config = dict(
    num_hidden_layers=8,
    n_experts=24,
    d_expert=160,
    d_shared_expert=128,
    normalize_top_k=True,
    balance_bias=False,
    lr_router=0.000778,
    tie_word_embeddings=False,
    learning_rate=0.00998,
    beta1=0.93,
    batch_tokens=65536,
    max_seq_len=2048,
    train_tokens=499600000,
    max_steps=7624,
    dataset='wikipedia_en',
)
Below are experts of layer 5 (counted from 0) of a mixture-of-experts language model. Rows are named router (the router's row for the expert), gate (a neuron's input weights, with its number), up (a neuron's input weights, with its number) and show model dimensions 0-159. Each number is 128 + 24 x the weight over its row's rms, rounded and kept within 0 to 255.
Before each expert's rows: "gets" lists some tokens that make up at least twice as much of what it gets as of all text. This comes from a sample of Wikipedia text that the model never trained on. Tokens count by the router's weight.

# expert 12
gets: " |\n", " ", " (", "\n", "\n\n", ".\n\n"
router [147 149 104 130 147 107 122 138 123 149 166 179 140  88  98 134 138 112 142 162 158 133 129 138 105  95 118 139  92 178 115 135 146 139 126  86 154 119 139 175 101 100 126 154 170 140 109  98 134  87  99 126 137 126 158 127 142 160 111 127 138 140 161 105 164 140 110 160 138 110  98 106 136 147 102 109 152 161 120 153 159  89 118 161 107 176 120 117 124 101  86 132 101 165 115 101 137 110 142 136  99 108 125 128 154 157 131 132  82 166 140  95 114 164 127  99 148 142 150 142 111 134 105 121 148 127 123 126  96 136 189  92 145 162 148 143 123 123 171 140  75 129 132 116 138 160 152 113 129 153 127 126 127 127 142 114 104 161 101 128]
gate2 [181 149 146 151 123 120 138 162  99 129 174 144 141 161 149 110 112 133 134 118 156 200 147 159 114 117 147 106 175  93 141 113  79 141  75 143 140 126 167 142 129 129 113 174  94 134 122 146  91 148  84  99 167 142 130 141 117 111 161 110  93 106 115 142 159 181 181 130 155 102 113 146 163 115 103 125 132 125 121 123 125 130 118 117 142 135 148 123 102 133 107 126  83 150 138  99 134 114 106 157 146 174  88 109 112 145 167 121 156 143 186 105 100 111 134 142 133 137 146  79 120 157 155 121 142 144 133 115 123 121 128 140 122 124 130 113 118 113 130 119 114 109 108 141 137 110 162 136  94 100 104 120  92 147 116 100 125 109 129 153]
up2 [107 173 108 123 121 115 152 124  83 132  76 127 151 129 122  97 115 151 124 124 125 139 163 133 134 156 138 153  87 105 139 125 144 135 140 153  97 105 100  90 129 154 122 111 132 119 157 133 143 121 139  99 125  79  98 111  97  86 142 144 153 144 104 166  93 147 112 110 171 160 108 144  76 104 120 123 121 115 123 113  75 149 128 155 124 138 167 104 132 129 153 163 127 140 113 118 154 144 155  72 141 123 107 134 127 171 112 137 133 162 113 138 139 130 121 168 141 135 127 165 138 101 139 151 122 144 135  79 108 130  94 121 121 147 147 132 130 128 183 148 125 130 131 113 175 167  91 145 160 171 128 151 142 149 104 165 127 134 126  79]
gate3 [127 129 106 110 134 117 148 108 145 117 175 136 105 127 129 105  95 119 165 129 120 109 134 108 146 126 134 133 138 126 121 111 149 116 139 134 135 134 123 136 132 127 110 133 119 135 116  98 142 124 125 132 127  63  89 101 143 134 129 114 148 113 126 141 123 121 111 149 143 102  98 153 101 134 112 119  96 104 103 141 157  95 105 122  85 136 106  50 112 134 148 139 117 174 108  81  93 113 122 165 147 134 134 189 140 189 116  90 139 136  93  66 169 168 120 105 147 189 129 143 105 106 129 183 107 128 137 152 109 107 156 113 122 111 123 119 171 107 104  81 152 131  89 128  82 115 101 146 140 107  92 160 144 115 136 122 131 114 175 107]
up3 [149  90 152 138 117 102 110 110 125 135  76 155 136 172 127  91 163 138 155 131 169  94 127 144  98 132 139 113 134 118 109 159 129 173 125 101 117 108 125 133 133 143 143 164 126 127 120 112 101 166 167 138 152 107 146 110 128 102 123 155 117 162 131 165  91 120 120  91 116 167 117 130 118 171 121 139 117 121 137 115 101 117 178 121 124  96  99 123 126 153  99 127 115 158 133 168 148 158 114 106  96 146 113 113 137  88 117 192 177 111  96  93 107 122  79 100 133 109 125 110  95 111 119 137 127 109 109 141  94 149 110 117  94 152 118 121 134 145 155  80 101 136 104 103 136 126 135 116  93 144 143 138 136  97 124 162 140 127 107 120]
gate4 [154  92 134 125 127 146 119 164 176 136  94 171 148  93 145 104  83 132 166 117 105  95 111 128 132 129 101 115  90  99 108 156  93  97 137 124 132 126 117 154 158 155 123 151 153 175 160 143 115 100 118 100 138 138 116 124 127 131 128  99 149 126 151  89 121 137  75 168 150 106 177 133  93 130  81 150 123 129 120 160 161 120 132 132 104 112 138 131 111 139 100 105 105 127 146 127 129 138 147 117 145 114 139 121 146  77 123 135 111 146 149 136 154 118 145 133 127 136 155 127 174 139 151 159 145 161 119  82 184 116 120 170 115 109 118 159 144 164 140 122 107 140  74 116 138 110  98  94 104 135 133  87 129 107 181 107 159 135 121 135]
up4 [149 195 131 124 172 116 143 177 146 138 163 130 120 134 139 157 149  80 162 149 137 120 120 141 109 132 123  97 152 108 133 127 101 136 128 123 116 147 107 130 113 158 131 123 131 152 107  95 122 146 130 170 151  99  86 124 125  83 144  86 131 161  98 126 117 167 118 126 131 140 161  90 118  87 107 138  74 132 134 147  88 131  95 125 113 143 103  95 174 126 104  97 119 131 113 142  99 102 112 152 143 137 117 110 119 122 133 115 135 167 130 140 138 138 123 154 120 136 164  89 134 133  96 172 125 148 101 132 132  81 121 120 166 115 137 152 109 110 126 115 170 151  91 139  94 111 136 117 115 139 140 130 127  91 119  96 163 106 112 149]

# expert 9
gets: ".", ".\n\n", ",", " on", " of", "-"
router [103 135 138 113  90 102 118 127 107 117 127 122 123 136 131 117 113 103  96 141  89 154  75 120 163  93 140 135 134 157 114 132  92  77 116 139 128 136 137 125 135 135  77 120 123 130 134 198  87 152 128 137 103  80 106 169 104 143 126 101 133 119 158 131 171 102 110 145  76 144 145 142 122 121 111 107 136 133 114 164 142 138 120 152 129 112  88 141 131 143 140 116 131 138 134 132 142 147  85 151 137 153 107  92 109 136 111 145 167 123 154  88 132 111 100 111 111 123 141 127 124 112 166 155  78 125 110 112 157 120 134 127 149 151 119 121 169  67 137 131 135 113 133 141 109 147 143  99 151 104 134 112 162 158 140  80 169 160 130  95]
gate1 [151 128 117 160  99  99 141  87 132  63 156 146 103 138 156 158 138 150 116 112  74  49 114 142 110 138 130 132 111 127 130  96 123 144  88 129 132 156 132 142  62 126 102 141 106 112 145 128  83 151 118 132 119 145 140 123 123  94 142 168 141 119  96 123 126  90 152 143 155 115 152 109 130 116 145 149 130 144 118 128 155 138 108 103 131 126 146 160 107 131  99 124 129 143 124  64 122 110  85 128 169 140  99 157 133 118 157 143  82 151 144 124  97 128 110 144 127 136 103  79 150 168 144 147 104 119 121 136 125  92 147 166 129 143 176 142 117 145  75  90 153 126  98 108 142 167 162 145 175  96 135 146 138 148 154  99 152 148 163 142]
up1 [148 132 114 104  88 139 128 131 173 103 139 178 111 157 131 154 157 120 100 118 128 106 120 131 125 195 123 157 111 121 114 101  99 100  98 111 141 157 141 139 146 116 116 131 135 137  91 116  93 103 152 140 116 110 166 110 110 118 136 118 129 105 130 135 107 115 121 132 108 114 140  91 152  72 107 158  80 140 162 133 134 153 105  56 104  72  91 172 110 115 167  96 122 102 136 114 125 193 110 147 185 109 109 123 150 154 121 114 136 115 153 133 110 106  84 129 166 103 117  96 127 135 134 118 105 157 116 125 162 129 141 112 141  86 146 170 129 128 156 150 117 134 142 175 137 132 147 132 132 143 119 142 167 101 133  94 154 123 151 139]
gate2 [134 137 136 162  87 119 134 138 124 104 137 125 107 123 145 142 163  94  90 156 126 137 104 127 132 106 107 153 124 150 161 158 117 134 104 108  96 125 155 120 137 143 156 121 123 123 159 122 120  79 115 129 177  98 136  91 142  92 169 138 119 111 114 123 108 120 111 144 151 127 147 148 153 143  60 142 139 129 168 155 133 168 112  80 145 124 135 168 162  61 152 168 168 125 129 152 103 139  99 135 133 145  89 161 150 162 106 119 123 163 136 207 163 172 137 119 164 126 128 136  97 138 173 121 153 121  77 124  83 119 153 163 145  98 111 176 163 151 146 162 122 171 109 111 138 126  89 141 146 101  96 159 106  95 117 133 127 127 116 120]
up2 [122 134 149 119 148 159 140 108 144 115 147 154 111 104 135 169 140 171  93 131 145 126 103 117 119 144 143 123 162 112 136 159 178 142 134 120 139  89 162 123  54 116 112 108 107 136 173 156  88 110  93 115 163 137 161 104 127 160 147 103 140 190 140 138 172 123 154 130 174 114 149 115  77 148 158 162 135  93 141  92 139 112  84 131 134 138 149 128 148 137 101 124 137 160 110 101 127 113 119 110 141 167 121 132 121 166 126  81 115 163 110 145 166 126 143 105 151 111 123 134 116  97  94 131 112 130 139 120 106 149 117 104 140 116 149 122 164 174 136 180  96 140 126 128 140 144 145 113 164 107  60 115 118 119 115 144 120 126 125 135]
gate3 [144 153  74  94 144 132  74 122 100 102 114 102  98 147 108 136 126 115 150 126 122 109 129 133 115 137 126 133  89 120 175  77 127 113 180  85 162 132  96 128 170  94 133  83 142 115 153 133 147 167 130 132 158 133 103 140 134 125 162  92 137 101 135 126 146 162 164 140  91 103 115 149 145 112  98 129 206 112 109 116 121 151 154 153 142 147 111 147 102 113 162 106 120 102 112 144 114 151 156 175 131 183 116 130  86 151 124 136 135 130 120 147 150 124 116  94 147 150  96 121 142 152 143 173 119 133  79 162 137 134 101 130 116 115  94 174 140 115  93 113  79 136 111 123 114 141 163 125 151  67 125 116 150 107 159 164 143 137 112 149]
up3 [136 141  87 107 158 111 146 107 123 126 127 110  91 141  87 173 161 150 131  95 143 147 147 127 127 113 172 142 147 100 134 127 103 162 115  89 122 146 132 151 134 108 149 147 116 127 121 124 113 103 129 133 168 155 188 157 142 110 118 137 141 195 160 134 145 118 133 103 115 139 104 124 127 142 165 145 116 103 124 159 119 107 104 140 127  98 179 129  92 174 109 117 110 144 154  89 116 159 176 126 163 141 110 118 137  95 126 104 120 135 127  98 154 157 123  86 148 136 138 126 158 116 107  92 172 139 146 138 178 157 118 127 172 152 165  93  93 145 144 102 140 125 100 156 133 121 164 167 188 137 143 126 155 139 172 113 162 104  91 110]

# expert 11
gets: ",", " and", " of", " to", " in", " for"
router [107 123 144 114 106 124  62 114 141 103 115 149  99  98 162 116 125 107 124 122  91 135 117 124 123 132  99 160 137 136 165  74 145  98 145 143 108 134 139  96 179  99 104 114 168 168 175 190 126 159  93 125 117 124 117 160 144 119 172 106 129 136  87 106 112  95 113 141  86 137 117 116 103 150 122 135 121  97 117 171 154 137 152  99  93 128 112 113  98 178 147  89 128 131 117 158 162 137 132 120 114 155 135  98 125 173 125  85 157  95  91 124 162 100 153 136 139  85 134 121 153 129 120 108 136  90 161 124 126 142 105 128 137 135  94 118 112 103 142 109 110 122 108  99 136 144 138  99 156 137 148 105 156 143 122 133 128 196 122  99]
gate1 [ 80 119 182 144 165 128 142  94 132 121 139  95 105 150 133  97 160 147 127 149 114 142  97 113 117  74 107 179 123  92 110 132 161 113 149 140  93 165 121 147 131 110 131 134 109 106 168 164 133 183 151 167 152 122 141 165 141 119 116 175 119 129 170 119  91 141 144 102  98 112 105 148 165 153 127 118 124  74  91 145 110 114 167 138 164 117 110  87 142 137  94 150 106 141 114 130  93 126  97 164 142 134 110 124 147 132  87  74 120 121 143 167 145 120  78 122 112 118 145 124 184 143 118 127 133 156 120 151 148 120 141 137 122 134 160 121 139 107  86 126 156  88 117 126 104 103 119  92 161 118 135 125 103 135 122 146 155 131 147  96]
up1 [ 99  86 141 143 144 174 158 141 146 129 145  91 147 133 153 127 144 130 143 128 114 101 126 139 132 104  92 132 134 133 127  84 124 101 111 116  87 143  97 100 145 133 147 167 125 134 159 111 130 105 152 124 139 101 137 111 134 162 132 122 128 156 140 120 125 159 120 126  99 121 133 125 109 131 188 145 132 122  81 150 173 121 137 159 119 124 124  78 149 117 135 145 118 140 196 113  72 138 150 131 151 120 116 130 138 130  91 127 131 113 106 152 154 174  88 134 139  95 105 140 143 121 134 111 144 141 157 156 109 111 142 132 130 114 150 145 127 125 127 121 140 107 142 171 141 125 115 139 118 146  92 105 107 160 130 111 142 111 118 145]
gate2 [109 166 120 101 124 155 122 125  76 152 125 140 134 120 152 140 146 132 111 160 103 127 101 115  78 123 134 128 134  99  91 102 162 109 163  86 165 113 117  87 137 121 103 151 153 109 127 149 124 142 121 145 130 129 153 158 194 142 148 122 107 142 136 117 145 133 126 129 129 155 157 138 141 103 150 128 136  82 182 113 161 114 182 117 120 113 145 110 130 135  98 127 164 105  96 117 148 142 140 149 114 129 107 110 104 119 101 105 106 111 114 167 197 120 144 113 135  93  98 136 110 155 100 167 128 119 159 113 130 107  92 130 136 100 117 119 104 100 184 127 119 154 103 133 128  85 142 143 148 164 121 127 176 159 142 186 139 119 120 139]
up2 [115 140 116 121 100 139 124 132  92 106  92  96 120 129 136 125 117 120 154 101 153 171 127 132 131 108 126  88 132 173 140 170 126 162 166 143 133 124 139 145  69 114 155 135 131 133 101  87 124 127 125  97 140 117  83  72 134 142 159 154 102 128 129 114 171 144 119 144 119 108  98 135 146 155  95 143 117 135  85  79 112 123 147 183 130 114 120 135 126 176 120 133 146 152 109 102 109 132  73 125 122 100 138 137 124 125  88 166 175 114 163 157 123 163 116 154 119 159 140 151 148 124 145 154  92 141  89 128 173 125 120 109 138  89 166 125 110 128 175 127 125 117 134 126 152 108  89 148 156 128 139 131 117 121 135  89 117 157 135 145]
gate3 [109 118 122 139 178 137  96 174 139 132 159 148  97  91  85 113 114 109 134 144  79 157 131 128  84 129 122 143  97 113 124 134 129 119 107 131 108 128 115 132 161 163 174 167 171 115 107  93 100  99 118 125 127 155 147 164 120 127 148  78 124 160  95 123 141 152 106 101 135  69 161 116 118 141 108  92 104 113 135 127  96 131 131 164 122 167 122 108 122 161 104 118 137 172 120 101 142 109 121  63 121 107 164  98 108 172  99 154 148 124 134 133 136 141  95 137 140 154 109 129 148 108 173 160 111 142 123 117 127 143 100 149 167 187 112  91 135 129 130 146  94 120 112  81 141 146 118  98 167 112 111 111 140 167 131 166 148 116 100 144]
up3 [135 155 114 148 138  98 131 147 150 108 156  87 143  94 143  96 130 157 115 119  87 158 113  89  86  91 144 147 149 151  91 121 122 117 140 101 118 160  99 157 111 131 123 153 111 150 151  88 101  92 146 138 150 178 141  96 119 141 139 124 148 167 148 112  98  98 156 116 134 128 146 121 140 127  94 143 136 117 139 124 106 129 131 105 171 181 111 117 125 145 135 130  97 107 123  81 156 103 154 126 156 132 132 113 139 142 104 144  94 100 126  75 156 126 106 107 109 111 140 111 142 121  99 143 124 120 139 124  69 141 119 152 152 164 112 151 111 155 115 139 140 120 148 120 156 128 156  97 206  97 100  77 109 171 120 147 131 124 135 152]